Weights of a small mixture-of-experts language model, trained from scratch on English Wikipedia: width 320, 57.3M parameters.
Below are experts of layer 4 (counted from 0) of a mixture-of-experts language model. Rows are named router (the router's row for the expert), down (a neuron's output weights, with its number) and show model dimensions 0-159. Each number is 128 + 32 x the weight over its row's rms, rounded and kept within 0 to 255. Numbers have three digits each.
After each expert's rows: "comes before" lists some tokens at least twice as common just after its tokens as in all text. This comes from a sample of Wikipedia text that the model never trained on. Tokens count by the router's weight.

# expert 3
router:168138035036144179153152171054142136149117081078086059146155158107165191106107166136125109197123156175150126149112171214141111144136120192146154135128156114132111106124140127080098140191058109123172133104137088063114140074120144112071066141124154095140117193143122177120109122139128094093131098126101148134102132125068153127154196110169108119124138099167102129118127041068145105140117113136078155162156132166142141124162126137179170144097141121104111097114131125089142131072118140
down0:164103097136098154140104123129097170122150132176133118168145177090182160135098176083104137186146093066137110102147167092151079140158106124140205121140103167086139076133119139096099107129076022080128121110126135131125124096130146104110174139156136157123092147157162091172123093119068143086210160167126104202091127110155107102075111143157088162085106084118139139168128195145098126135119103183152091158111107120118110112165127106086113151164139138162109149124124143149159108145133118
down1:122158145137107119172149077160086126094122067134133165140073149116125096076084098074067080103115128075122121080109163099121083152049125161142139145141123147145123143123182184160158099118158138123159168133126139082168087144088113144173121168180138181115153152098115113200162120097095124128133166130123103161103131148090179080103119158153122131158087146062135145142163124114142124160111105134110115121103211116099164098131130102144143153092129142175072121085101127087131174154097121
down2:098135129139123183130145157127098124133163127136148177126108143121077116077094103132144120108114132152093119057081092153135113144132063132188113133137040057095121119146175195092128119131152135149094151143132135134094128112118164078081102118091137148130122120158154126130064101124099100117094184120121101114109148095125128108223116173180151100118164153110153109139156104116189115089188104097127182168147127098151113067174177161091178102134155120199169078151155127131152099192130159
down3:171127146101140095149105160132113052183092187176133150093080109118159112191051154155120179115130130120108080100145085101058152080156133155146142129210149104104138104170106096144124097081102122129129131143084184215218125158118135122154145110136151131120075086160133110129103131084163164160149191135148119136095153134102108123137097162091169065164139108171156099119100062119149129127131092105133142133119155167122093158159128160085171143103127155123079049191058130165136138155197131
down4:125126140171161211134156144099093068174124135118045115101135101050164114097098191117113117118102121105162147063141088166091176077119100108125109173116114096106068091120135157205096086152149111106193076165176139089168081135094153110180109123136166166106110092150168135173114159084134118142130144124166085109115161142114152142197159142137096135093107136066133124119143139087145138140092118132126104128158165099083132138170153117159148147129178107155199134134118185098082118112146127
down5:157070095138125131158077187140148129119118148089145138103106159161160090106088091107138119125113096129201136179095144137054073139111111131092146137065148148125057111183105112100081118185169153135132129113103114098125125144129151162088118120149130126172111117149123131108155112104108153116107067137134147140187109117136113159082102193123164101101132102079032101150062128102157125139136116098175148118149123034161111104154147123135109111119161142100169025095083099150112083133082110
down6:095137164173164168091165128099178114187090135124125077171115158070063156134137156101169113163105196125111148104114157172126099171158114139152136143107081102159132108102111138101153153119139151084173229095128069135150105120159090099106143163156158157114120111103164098162184164102127068129117137101129162089112145149191106147109134120061122105103076129124189099116108138149161117122157166161090178127164121135107151073103131183213132139163164105128109113147135081172144168044104139
down7:115153124079128076143120175111100112128125135156117121093119149110140125108132127106124142135144152146118091120122181177070100091144125106176137151102194115187103100161159099151143071148110142174136123139178158117160158119085150136115070111073128131119144092112150122162144073126113106106086124134128155201150166106163166151109149190114074110082075156145140061153124132148177166105110128040122078137136094120166157166075141190150140119220128109139109091120073121060148102088119119
down8:211161088142140102079091137172052079185112129115143125099123143146100105128157090123092155163159103104132177110123100110077172125185122106155100124210128145139085149158163156151111171135121182084125130155141116128123129155148125099155138089150118151133115163156162116109177111116138141086199144139121210086172113137140111119160118193075130121124147120121117112168135098069142138128167158070070112138137128127120096157059202155136149102165197191163128129148135112113148134112159186
down9:123118104117149140084098171122143189083133114108137122128093108143075143115146097112136113122085143161087108203139168121138125125130069170100114112078110071136107112091144087137131094124187130157152176106137120167045152155074127087126164135098107135167110144115120143112154181149107114151172098161150196132193135109108127166077093127120073156170182161129125121090131154133121161133085081147122164126095190077101150124118167051124097095113114166122185141144116171065168098109085143
down10:178085088112086137112172121103156115136100167124103106115147166127138129117131140141133141147165069083105072144122073133122093194153120138098134124080098096125187151135110127176171119081123094124100157124142056096142135124126156108181114104169129146139111141093139101104156043117124090097115087137158124113141077080162111140136065164140156099148153097097147185125088200108109128134104169136185153131127176140101196172140104089067128140118178093068112130096160131091155145124097129
comes before: " of", ".", ",", ":", " in", " and"

# expert 5
router:109074164165167133178170108120114213118145108157105061103124074081134140178161069091165178112153165124109102144151153170116138119128163108137069145144154090202084129129105158123058132117147145183172128125135091151162067113145129115169173146134098190120157098128061157132143182145109177128120144074127078113181127056134164108156107123138204120154098121066163105119193093154120144107091100035155105090138132119084155165153138139178129123173128120177136127112168158065132107116189136
down0:175146147103134127162116122116193153122106090094124159114108131108081141141147128180150101117132153120152153131155082211115110159136132164100155135111169121154098141152139120136099139121123122160113110116153130145109078122104191133117178128125112100120177178114117117141104179101085146101150136108093125168177102184085099126116157146170076103093126138129171118098115113114106137077021068112157093113164118114080155178071147185133044118149150129105100107142104123148133125204138128
down1:118134118090138113113066090137132112141145130135135128103133131190117148108158156128117089090129199132119146118176165111137129143102192123146104118139138117137165088150140143178144115159118081114139124121133121115127121194094104169133138133133140101140116135158093158198118090176123126132093115065185148125112084122146097149095117074106128134097121143124129086142094093124170160155061166133165116140123108120091151160144163141142132167141194145172112118090104115104149098091100095
down2:140170107076115173167119151178133092117073177128132061105107158170116112161010206133107164176161092124135144111147177123125113088143088155170151079102088205120095151122109119134100177176141159148096130082124090116125100126147144127143092144128088098160131117098158225090094052043086116216142115177135147107114132070122107106140107150110163155147184123114136187147083167147164184147187112125135147164109126120094102162137194172129105151095110098129124101113115154193104111095102118
down3:073140161167194122073109117119131081110113166101116188148104086112076234149091127047123150144164131097198044073136078164128129173167127132126126157167053152065110097130136135134120135102136145146120173096085103158103172142151100136150099123100100153133094147163186134092105140114136061125170138056115133123123106132119118141145095120056132193100152154112103113132155169152130103072096132118114167073122123149139179170133157128103141096150159109196095136170101119111109114136101157
down4:185133123123116157082103132148120186158111139142119147114129122142153136099121116182109114132147113173137130226121183154127115090162148128107092139115163113123093119118151112106132138150148093146110119142196158066092110092096147165170139120137081084080110121127114107179121106114138138113150157151117148123144158132094117156177134076170168083125152165120148114054092173130148127163202071119187165087096096071105123163108144124120187141121137098086162153136155135167191234113174188
down5:146141130126174187089061115138146112142130121124143219107128127118104110245133126097094164186128077162113140157097075053085141114168086180144111145127085134150131105118132118049152146177151171148102159128049094069092107122132161136153122124129106109119134161111143060137138129139125135141144177170097158126123139126106133085112115059157106116135133117099081104232120151153180149156130092101074145171174088176121156173140156151104167179152110114129120102113121061126125124107077155
down6:115080168142115159158090074068121117102142102138144148089144156134104114112096142140130167105110121102123154223164162093156125174185120150204123153118090175170133107157141088176157083150085122139111136173089189092132200143150144088132138159162140125128129108145156175137093091161108105166156149091117122132120144123133161154063144107107091107120093170148118121171187117119101117181088124165157122118095131132093125131092139180122131116076166092128134123165096165132104084135134126
down7:116171134095165140024082089147143156120110116067142174115111205125129082113128136127148205140142084123135094141123123128130185131140178097136134107101118185087178124134166086101094146082169154126055165145137131106139106157123126094103173134105116109126084108109146131172050118106167148137191146116123109100175097112140134172123139082195097118148157121153090166164190067127097103115072160107134096105062112134119140109120146076075076175192161099133125137184086133123153105096115187
down8:122139151086108148175138178165088187093165104147144140114117147108200103104113054162134167140141098116125111143092087067133108085176132136115123130124108162101100171140128125167096091097140112187148137134061087151132101102170123156133194106151119093155099075100075108098127104089155166106124203146130135130068148103120111150148173053107081136195074162208092116131060151136175144154139110175154107156150142120072065139176110120082140144168100112085105080153129083158113104181121101
down9:136109217147138096160163123046060128154146136122123142106148180161101090152091048163131105108159131136136107139126121098120134158040038095201159195138070110122159151179132140089123154115115088079156103130151150129112149186140111068099115120158173118135144164133132137117123149178157155079120120139127143130045155115138074075152121181124122131084145101144106123130166118121127154101150140150087104111102207099125141165090182148074157110139128146120116147128079162150132123088133102
down10:116154114185123127077158113126108137123081088181201131112098116127141156189170178159114126072199153180104105112093127050131149133112138079147149136123116141127113089116140096161160154078123145193121100045127147152170128124162154126093143139103144084137128130068116074148119115153129131138114092150119150152090082159144180157153112143113090105137115123127118118123116113093088134072085098143174108096110194134126179142123135136149156127112167117136130176122091099141181056095091134
comes before: " ", " \"", " —", " first", " United", " Total"

# expert 6
router:129116217084173120078141107162113090112128171134149104090128129195125065107095135142129101123078125153109130099179146081116167160140148106168146147130162144066154092091136144139182165093080086103124118122151179135175131114163159130045131150114115184143082103131114139154088088202055107200120204098112075149181164122159093136148115147114179092153086176114153201169122095108084094109114170072093138088087120099125174136140145129129142144141076122095157095158105066141089139156084115
down0:140185021091156122115140126111182100081109123110120085110168129105153087127112139098132141158071121122082184106193120180072116089106113120171139095130100107091157087136093137107171054161145175147146116175166181144158076134153144081107153167108088120160146120140125154108072115175158127097142145112133159101145160124139173186150090117095101154132121089186169134138161157166157144123137172133127113133167136078108113151143131164127139083125123129142117135152097146096132144086159050
down1:199137140088167114082102129097152143189112120103114186181139098079126083096107151123122125082069123117101144111077116128147093149223119157131093101100106134132111132136164084117148108090130138135130109155118119120089147084107132144067117115161086097128125146090128089167170130124162108110141124082171167074133174163132068126140079071088166140114135087128117163154153132090154121098152106105103159096140108123129168120088182126118157186093153183122091142124093124138157084079149109
down2:186176140172145142096081098094147220118099107149127180138118116100108076109113159101119138113150049183140101126082128164112168076116137105112119073149069090117101122125071162121154131114113171132133110100110147107108108131164091098173106151185126134097171116124121138161117098131127172099165150141137092155150117118162162142181065092160031140130079084151141123164153135116147115085089123095155102069142142115142100175088092120113142174140092153078137181129035119134105160120172156
down3:095118126153102131168063158109121093205068071126093047145125130104130067133200142101113177148097093121028161147081141157153127072143122137132145178094164096102091124146100060115165097153146080183098140119118155060113163149115125144091127093126132195100162134141161151142119154137118122141160143071134145102107149119140122130153154095187123141104076143063136084193109104128129125149127132101178133129141147096170169152098109105056101144159089140143159167065140197200162116140148094
down4:155125109077104131114138124128132150132109129131129133127114118093084158127106138086111107120152133164163165186155131116140116095139148116093105119160147125139117118164128129085127154176110154099152061099129123090078191148084106173132042187181089182126132175128119163194157111148160105155116112132112150090129138129144126160159139112201127110090115117070108097178119128152141126137103102091130084111107171143074100111098095169070161107109161119143137115109119156121153154071184176
down5:129125203157171131064144164145153090140202130109162132136167129083097156144107146151155141122075080122151164139092126091119127107088125127160153077136151178156197178159142122120137069141116091115150100150176092147114154114137038146127154118136137131122081170065141116121169129094145176082121130122152119123200133160094094101134124202186132090158122183105141132139104129155078163133155214189097090193107160128107087129083151169110126161151110152120146137163075129138125114147112072
down6:124119162172197077080140179179102139115131129138123144123104139114116127139176101170097142150142132147094138173130126126108120066160104077142119152141101081113193169136107105119126108135141147138163056178090126154106111138124141157128132131093143166103147112095108148173076116149135108157118114116099137091133149140147141144128106145095146122094089164131162164148169126153114151078142128190084145119167130166134079152178118129128083066136100120114195207133107157096158124168099158
down7:126127087153094076154098195107126098070115165148144164078116109123120171120069128158047168110124127143132175151147131127162140116112177147088117093102161089149155090167083105157135114088069183155118190117087168104116119097120124095095181175138099167152128131076160116138091090150091146166120135163164155107100100097133064094179124114185135122152084170100154138167156064174129163136144154125154137116100170134157162090148058127134202152105082145128089167154132176146078134121146085
down8:143092137141134126141160138084156099114174149157173127134105152189114157073202143214089137146117144103155130089106125139216144114147121091107164091115121150148109124082134127130108113115114108129116102114162199080088117149105187182137123128127116173144146090160112100145167121120125098086104129148143145107173146176110145162194164144143115179109160216111099072137189068137105071073149118167142075174152158122144117115145191132164109185091185077138090095153131121061171117132118126
down9:129173120168112138143119154165173095180120181157172179149190115096108100076155134151160151119160118088104170156118119102106117148207092131160112159142123123131119151182126134095121100098177106092153174083130108182115168144140131130132156113126124092184113111090152091079140100138147107137071119110136160221113084158095113158116112170129181115148148102111191117141145155133178094189113134121077142160175143130145088128093202133147153076146140122093149152167125088131097137106146136
down10:108054094124147138103171109140139095117075090094152123104134179091168180117129126119120067133069126102153157161168117106133103221112063091134110133149103108103139129074140134137172068125076114144140151167140145117154112148114153154117103134098172127163147177143134131139135104109142074134153074110104109139121167149121096134121151119156163116132124146046145098086134164150207108117119099129116155159150080097141099111196103146090084149105115130153128137158165093145224153100160121
comes before: "1", "2", "3", "4", "al", "in"

# expert 2
router:062207132123098090150146094148138160181090142085196156146174124177149113152177139126181151150083144139152201172109186120134122099154076172137139130135145155070119114110139125128174134137102153109130133110153083102175159102093098124079095094141102129142132138117078092119070147099189108125099102098186113115077134131101103139100131200144150086132124112120135107154162118087147092135167112068114107158162066084070150159119130080156128134140094109171136163107147132123129114073162157
down0:114132103112154137180117201111120098108140164153082073021099159076109140126111113107097103170165109139193128105151107158108109147070152134141138094174140129132097084159158120174087136171147145119159110151113086108148112111100104131121115138123175194147174165075112105210162145107156144139114083139124154106127153138104128129121124146114146101119099095181126110093109145139140178114091127128120135186110160063119093156108100146103171178165080162139146086176140167075088095126104130
down1:178099102163084116115106174138106133120152094116130119111112148108175104163093156134109145065093125104147107152081092166120111108195153119118143184131097069099166166132103133107141125157149154153120097126106152124114150164116125122106093077109070224148149162156081138144078114175184164115125104109112166124125094157123087118105100088174140149184165182141152086153082137108132182148149156019129168125169184103151138070144149179091170107151156072092139133115141163152188105135103112
down2:140121101098140148146127146113140126138163184108098108145169108075140114107147150222135107151176127105129118190107057069134122135145154108082147139131103137156100167117156120130141176168213140119130205124130139128121119143200146090133124082180131183130114100162123207149091159140078071117163104163162162127192135129060112101098149137111081141137128107182160185077079127171108135156049150114111158167094185107123116080128127176122117135153130120084115127146138136140187122113088126
down3:158115151098124133078141098037104184130157177125146125117145099125145171165143126141101136104175130127081143150174128180161174109110093084126110108121128155130154067151160103135126170155102113169101161085193142118179131120146128132164123108053111092059119150098139159185138109169106162202100126157053133128111120092094170171143146097171131149132085078116087113067141158168066080135074212126092112141176127137195129162134160132114104141107151155192108157089155129128166102149096112
down4:140173099140105116158098072126131131126140101076128094123074117115148147086093106091104117110079131127121083148109073076098153141112129146132184065126179136092109103136186117122162150206188060122105138127130111135135097116099174077141181086153084167164132104173050144141169148194154125120153090109172089116106185176138134148048144116132192100154114178130088118216138102176086135078158144148147137064126132110116119165157128102151131112104177089089125137115148107158096060138139111
down5:142187152136099121142153161137117100123125090133137170147131152186140128119122151051086129128107100127108126190157108171143084118145104122112158106157055111178142126125108161177122122123122124138119132095165097101181095146141186195084181130104167178116118133107155158165133131073174131130119137196073164131194088146178106102168134142110117088124083133118162123116105158113114172164151122172138138150227131141144109141104121078140091160129154111122090157135139154090203116092149133
down6:161096146128160094148151141157126118145082121122106154162177135200165139142116124188133145173141117151120165092053132086127059100145119151142146157188236098138132182105148143117190188140122125146130135090105118116094106197150130114136074168157123140079132183078160158124120110121136098116168146123180114202093151122175120120056118159119113173157108099165053102106183149096151150123121072140065112141137147160165054117114115170141131197127137113169167174165116136065178094141142082
down7:121126143138129110177133087157149082097143116088071109105091173173161135082142107119147132146129097141104092180168138124186086091223100146094132042164097148129184151141151114140177125139110146142186134181122154182096120127113184115176107087144060114183089114125087110162180106146076132120119074120154139145174145102094112153178096122124130167122180165111152107112102081161129055115084099102162113105122104162136126050135095150127155115134106154087102150128144099164151100105159121
down8:157098092126128119123132087199106133066107106138104098094148138095146087115116117099138139141110105145132092132137159125117112070090088163170154170142105122101180105144180122078121140204174123125144179142121132126096140114114157095155124046102122139196142177114161115109126142047154134087093107101146131172130101191125132189142131158047204124080138173128063168147106120101129150166140156164107139123163116150173118160186161117143185118170125139139155143075137104113072148146145131
down9:094181104159242158177131129177141135103162120132152092149141125136086195162103081167093108110072117119124125218162111126105129078118129143106184115107160143117158109129150127187103135088065169132155145124115138178130129092158169191110118084170108149102067091144106172104127130147085075139140146179130097063149137143121132143084095127121124177159105138151142117114140106112137188101082100137104120061160135146174130169182098114113163119168163080140129168162103118158074162068079122
down10:107152150161107098090106118076096095124188142085151134133112142118045149114175116087125175097132139152072070120134128130147110129097150087110133135159142155161122129104091145158142041152126116127092104130155084109090157157159104241113119170112165132178071115115168118163105126101151122096134108133107193134140143108139102136146087110122067169175204173131082126085133156166114148142141068116195116100130114141118129118104173064101117099068128144109142091156093133105149107113114125
comes before: " |", ",", ")", "–", " (", ";"

# expert 4
router:084150118118086152103082135184103094130164104105106170129105132070159129154151129131107135068122155061109161135126149144150108112156152101122109181115102153080129121133153101158137172097190101169180155114119103136077125143137128136192122130128111194152069174169125104101186156146098135171124094129114147148143164113111079112135096091073114172145080215187079103154142123077141144149129118152168051089096130106125215100195154131098174111175129065163128129095117065128160161131121191
down0:127129161164118156160199073119126152124109149129070146123083117147107126085143114091116081094060148122126098182134068165172123111127126090118130122142142089062078146142204108084144146148107146143119056122120145113122131105092132104111164117173160168147094150113097123167040138202104166123169160147096164099151149107134154064118103106088119129099112107144161170149064144182127133119168121117136117102083144149135107144190143199173139139088140058124130146152110199135103127123134097
down1:148104060089131072038091167187148170109122097114109192110174125174184092143132108138089110109164189124189086092128128169111121118161114088136050089110157173173122062093123151087096131110123168128177083095133183102143060190087127155124085187128096124161072139121173097102113129103126181138200135128091162126121088210095136173184108129124152118125094165106077111122120125122107115107098148116141137110169170146087102073154138163129109160116119061139115149120139111129133080191106163
down2:180099058199136096177143105140142158158099137089190145184135132136136154104094109141143131070152147091116092110099080158121166159171160097057103140132145136092113099199093138121176151066111104139098149140131099077115133177153102165103138104187119116112141198068110133146132100180163138120088167144147111119140104115103132174124082123137170106110130157142105103138116102152171140133102161165097135105183104156142153142169129105094140120137171117162100130106172089112133103128175195
down3:172097088102121088115152163130174155133120102090105141171141078090100158156102047165140094135110123164111126147124190151174125161130204119142071157167149149100177175172142104128149119084119175177090132114141130064097125066111140120158075135148136077094160161091125144128204121106065112119115105112090139124119155089103110146105074067083082149123110085117073138178164110153120133135185143100154147149102110086169126069104107166071090098154116127079106188135143191133138141155085162
down4:171159096141136097124118136144055065110096145194155034122115119128186102118072110092136151159092088099111155112113160110149107113095130101132089101117134114177100132097131116104103101148083132129151200089102112096138118141082159126101141121154170127119165152124125131088119106092175122162121077119113106097122178120135205119084103109120182177117078160194090104160142143142127133083072144160128130089130125120169161090166162111106111152129115079154143147111145173056142157088086102
down5:097149128075155168124186128087137212092120079193138152129100121110077139134122129131119138132110115109139077125080139116157073103161136114086144195194137101198182153172099109099137104127091133117127142141115170085139113101132087147110146136080175085153100147095164144100133155103103132099140139134118096106076139195118155126100110185188125116116196088083140158152167088189146090120162097144128132096117162179096145141146080171174160068076115171125168119161105115174129145050099136
down6:131120075145149108150100140142128130155087098070154080090112157100157179133094091183063140086148191075158090098095127088198064127177122138110089138123165151151130131164106126131136162070067105144127141162128131126173065175098133131144116113121084093164132089162138192137109080154135119077192160160126155157150109096126119131124118111090120121153208120130134126117137147136052106137139178104121080115138111112113159109151154128107132119062104164130212131104174135112095205079074116
down7:050155114112135086140113101157132115119197113091076117154219177166113115160171137184115085165151105101130110147085094153138169100135058127093062119080138128082143121134137129176073108056092128112109152128059136146126166164132094116099168110142119136116151137108175129139127122149174088142117098081116125112078088119155099135118108148084112103160104187138104119135144108173111121132134139108127098165094136174093127150073131116126109116097144108113099168158150186168167142161190135
down8:140122086144101171149159125123143122108123118080103095118135151125113209091108102111163138131127144084111154134112090141140170132105150077092133101168151145143142118122118121056115131150081092103073169126138118083124143124117104175076064089174137113131161150067098160119186134193138139054092123122090133079148169165149132146132138147037119064164058100122131133173073145145170139113093124136100133115139100116130150143125105135145086131079136146097142157142134138158165140118131123
down9:119140129128142144166114097103162145076157115061169103091140123128138176095141106177134177186129132159131112108133121039153113164129102185068141160118129174100140119144116121116128128093166095168164138092102149097112092158105158068105185089134154120140085111070115056152120113148114152115097152097080100100160153159126074151127188094109155138125090112114106168103111113076108127128173145124107168149115111134125109144114177167157097112144131154121101094104177121123139139131107158
down10:132175115199138144083129141092087105139129179100172124111126156058096058095119067207159122121074123097148120179154148091088070085177139165116086089173139143132143144142140108167099090157146129161194149141082147154093107103170103105147118074116111097120120139119154149170197085119123110052131108201106149131098114084098132102197117180153129083162159099138146172166102130122090152128123148112101126131178119113170147121114107128132121117107150144067107146115103109160077119121104133
comes before: " the", " a", " his", " an", " be", " to"

# expert 1
router:163154090106128120126077191116088113131108141145094108110136158148152156115119111091075108158121093124097101112101109148065109137103109078137140123121080128183188171115107127164133128161160126105152149086136073103116157097170159065097113099140109141117142111123098135172181176113193092134124100138127143109210152084091062077111106091115130138217149142109118156102117169137095147112128149119169175088127143125115125137114128148165118155061043101116128097147153123114101116122125133
down0:155107186112132146102088142094154115128091111123130112186074125180147110109121086128175126128153036136116159164090117137200085085167153084154142165099156117132131091166138127116172120125149113121147120142159138076136062137175136185155089091191171115132127159120060178140144090156120121122139192094105196115077103112122102110160164084182172103093147152090132150097111118150136178161172103132074120154119118117178077113122166098124136110095143156151180142132159194164144164120078113
down1:117131166169139095099155114151112082143112161138139166193153110203109217124111109094119143083115127134157084202105142167127104139142137096157134133163119116152120085145140124181174119111098129129111155112137140071190078123140159119190170138127207154070103185151087148132084123116122137163196134149098207127091135178152104155106104123080153093135088143122134108161127122131143126097103155108087062136133155151133150083107161096111159105140108186157121125172089113116130164153107110
down2:117156124127086158166115104163109155115176128153153105129118081191151077123171105061159094170154157136095182164143143119129173144065125083108125108155157114049130203121076076131140155156158097136150121116161151181059135066129138111168129144157165187096154154119118175115151154102087115137117127182125061132199091139170166040087091080161142171157083138098148106112095122111118146132111156068139163141081121116155144145140164107130148055069083087119184141115127118130081107122175109
down3:123057164110129081139169133100117154053130100117170147118176145160142063139143122123127126134137103191123123122110118130063188092091075158133067133137057099118145074110099112125144070170184194148067073143168110087157158146151100093143168092106186187111168084113151085175073111157154068176151132132126174119206130118082088175110145118117158123192158090088072079068190134131099118125138090059113085210154122096161101133136080138109148103189037136138108144130116156090162097101084125
down4:172101090147145141137141094110084150137116100127132112158224115135120106054111105134143137095107111136098139120086186067193095163164122103115131123146093132101066149166149069114160127154123133166159160141182112174130178076145094141136183127142143161098133123138117112145102126090176170153141170050107126176196132091104183173065125094146139171138124107174125166114141169085087146184100076168102120139116150137094200138156159116152169110097146058060141129105079097144172168092125137
down5:126140164060140134041091181146153118175148077140054116184115088210150106158180150144096167112150106131147116124158130133090112151078113104137144141151170111124170166113095157129074114149123187108083133060156151082156127140144180146138092128070121095072126116113135080116143141131166149167095184090176150158138100117137164107136113208069141156117110077132072094129155144068116080141106177123150137123134143135112124193120112101101067182191112125193091126101151106135151145142141118
down6:119133146127137108106116078093164107088117147137112100144179136098137118110146146087126124154127120142132067119089046118193150151114143073144132109128113092146136123106165109105091140097099152111123115126123111120083088126147169168095107106092166121039148136142080171151086103173159153125118146098091186099162123116150111133154099131161141167126102110157104144117083076070085155104135104177089181164128107129131142180169096079117163085146142104133149186062139114112142192084082092
down7:059091094143083179202161120169168136090111124172170120134115131136115150128160154094130118066098103129115135166106098096105084119133155194153144108084187179078102154157165188134132140090100121107162174109139121131119135133149178166139096120111135177128154104141139146121139154161171108119143050169188146187157167160112090078184136114112165113164116144144083136127161070074140160076125129148140109084115118130152205172163160165056139071123105162078134044122163157138107106133112111
down8:145151150171145173135108157166130111134164094115154113161112179134083189127112140202125112121152151108144142167135157137094157139144152159175079110165129095099204096163169143096092102170071085109121128051118153164124165064130092098133085051151101109127119149148142127125123111099138136130129065174112147077141150201155090107131132103144117117086149147109147089111096091091158126181169134167128099138182125158087053113150093116199130153174098099125143154108094171122084145159096136
down9:156168151146143131136135114100114114052125132100141160100090170087137146098108214182154138138073121087135063154071138155110162125139113079128119137140110102125137098176119081116099164116114116098156116083141106140143073155125099116136124070122140107110173151145140134129074102130138172107138111189119138198116057145125111137154150131140056155109150136095182095067188111123140098100158086108156136101206153106172113054087045168147039196121145169076079124141062105128164148095091088
down10:159142145113130073164109134165067101120066061067119101148104143122095027130064103086116058096106099137180109125154119145150073172079117181177093102112146073156176177130146150112147122138120092177178150150157105047153115128113139165187187147113115108147173129160160132108147092110156089083113125160086114102120131114128092135118097088163122148104129118108102145140127075090075120094124099121160099181116155113096159146162094113098061154124082114102127107108163093099149117101166135
comes before: "0", "9", "8", " and", "7", "5"

# expert 7
router:125082110087101139105097144188105145094157162124137153092153068177166115123144147127157140132120092180120127150116154057179168150123107161130175169162166070127109145121091137183152109159105133117094101095146147165124119109097115122105121134143130086077168198142135137127128107136174143150089050196133130144131133149084133153109091123159186087107180132131120094146141130107102163158148143129160143084132157145168115125187181134112148203095100114033177111210183126193110133144131132
down0:100102132069121112173136181088131178077091143170090128175064125139101068099161152072159140125098084110116132144158123066101099161175110150170135156127164130158173151118094124166125100191115133088118123147109160132103127149145135154067130135119152083142142063178168128154091117144130148123139139102109076090115096191147123095160118128123107066072157115128176132182157095193104178089077187109065181165148100127205135118173123125107123158150185182124129132159115211107107071182118105
down1:078135148110077129111065173125160191087141091134173146162172103183129151054167138097047146125123170139150124092131099078106174148155187128105097113135148163073116063152160184111172174073171086132124149153050072121152108145128132114153116140106144082106160108182164193113194051198165133102141106074139130095088115177166185187152126106132149170108119125108056137144187105162155080104126088063126134134099085082161082111084146118106101115124134103104139154134106170096121143172082113
down2:119154173126131145177187078186164136103126096078106162157070147175128142177152141139114156167156085110118136170075084139142151156104126116139148166144126129153137169116155150119136147152176143171093109095118081142085146121177066148054115082118164126077171088084222071123165126142142130153149104106140143170113157119128116144097173140148146175128109154080116097108178197147098128100124070109142114133125123106203135120137164105134169081153181115105086173167124157124119148199083127
down3:138137106135089072066139143141073091120125129137152079150086143076135097097149124172144121146174110095120083133122123129150155086148086087125098111126123149146120100169062103146160118132136118122081160122081072087145146096099127177109125141105163171122081119118087153152066062122108120122127170163120127107151068132138122195130128120120176239110149125191122060125125110143114130068054136151135123159163104186116146117107055080136157084175133155125174088104152137142114067116097186
down4:096180172121136025123166095184164103166170125138063133108103133123164136134132147141132106104054142158131149092164182137147114080129124083137054088142133181151143184148138109148100094107083109116151091109159219149149133117162107110139178133134134163124146118099120142144092159158174022133145154095112070163118114130087082149097150121146130152098162110130143076149116137132182170117120102113114163149097107109079067069135095084125165154120149129181168139202107121139125133127160088
down5:111154131126090119097149109125148097085121208107154091122112180092162156139116194107172046137063128110152141109111192129108120187084164175082117164158107136090100133091123097081088128125120120078099128086143171130137093169142101160086113099079188148108081126150149123144117127098176093114067059190123152140124169160141138082127069114109133115161178147129128092141148088173116101202063090120152079121105133124193131162090112112052180115176139199111172124123153188145158142141169150
down6:133154137071157070209170132078120155173093189124088131093181087162136149161107114184049075128166092158139126088101093159144146132141153140152144094122137113096197111120090168188138120169133121113102149134140100146113084140141118180120141101175169071125110043093140071153129086076123136134101076083125144123144093189170123123119075179170129139122125176090147163128103088167154105129167169076134121104120135101098090097172155138174058143135146127137153105170126142155142083129104149
down7:072161163154148111127106156146171145074085132153120097089128117147159173133099149099077079114128128106109076128127099070152175130105142114117150094087126137159138158186165208150118108128115124138104070131155133194139117124069117192135090058124146151176162106133200079103125106167083110170171104122175180145111055112127110110157165146138170132152116186085087135105101127136094186119118115124182159164102093164137190072161135183146149156115133082126098133137129150158147145056074179
down8:071126128120132118161129143163140136121151082116106129158146167125142151204172069111108141126162119148108102093126101122171057181071120119170113148114135118131123116124059167177110093116123100124103063084075158109126082146127142107120143123140116110106140142111137109160173089119083102157116108121142109113126100168150140130155126152116124104094123080153191151120115162165123094114109162099156095160172088112078120148150163184119171090178197120184149073139163173113104062191096144
down9:115172086133083062113083165150128128126134170138120062141101152144127193125117138121122128120120139117164159175165069119138163084085115161106144154184116124173134129112098144142156093108079135187166169130078158179121128176087121130157141065093148122142155109150148152080096114166175085141152127133093127143100131102086106151138161130156182146149102069137130100129104144121069092057126161136193137173137164142147122172170137091175093209083175127151120090125131153099162109149141089
down10:172084137138136190102097131100121044115163165169171100060178124133106158133161136118192170115112100109164118153136156179095129145101143062103174060160111105097133149100165118092145088170085136101094160146123104176115138135148105069146173145151157082109118161111165136130133128137144097154178162083115104096111091077141125156122151109076071145099134101086122109135177132155105162155109116122125180149176139168127118157115200140081176184156172071126131118172032150128126145101083077
comes before: "\n", "-", "|", " The", "==", "The"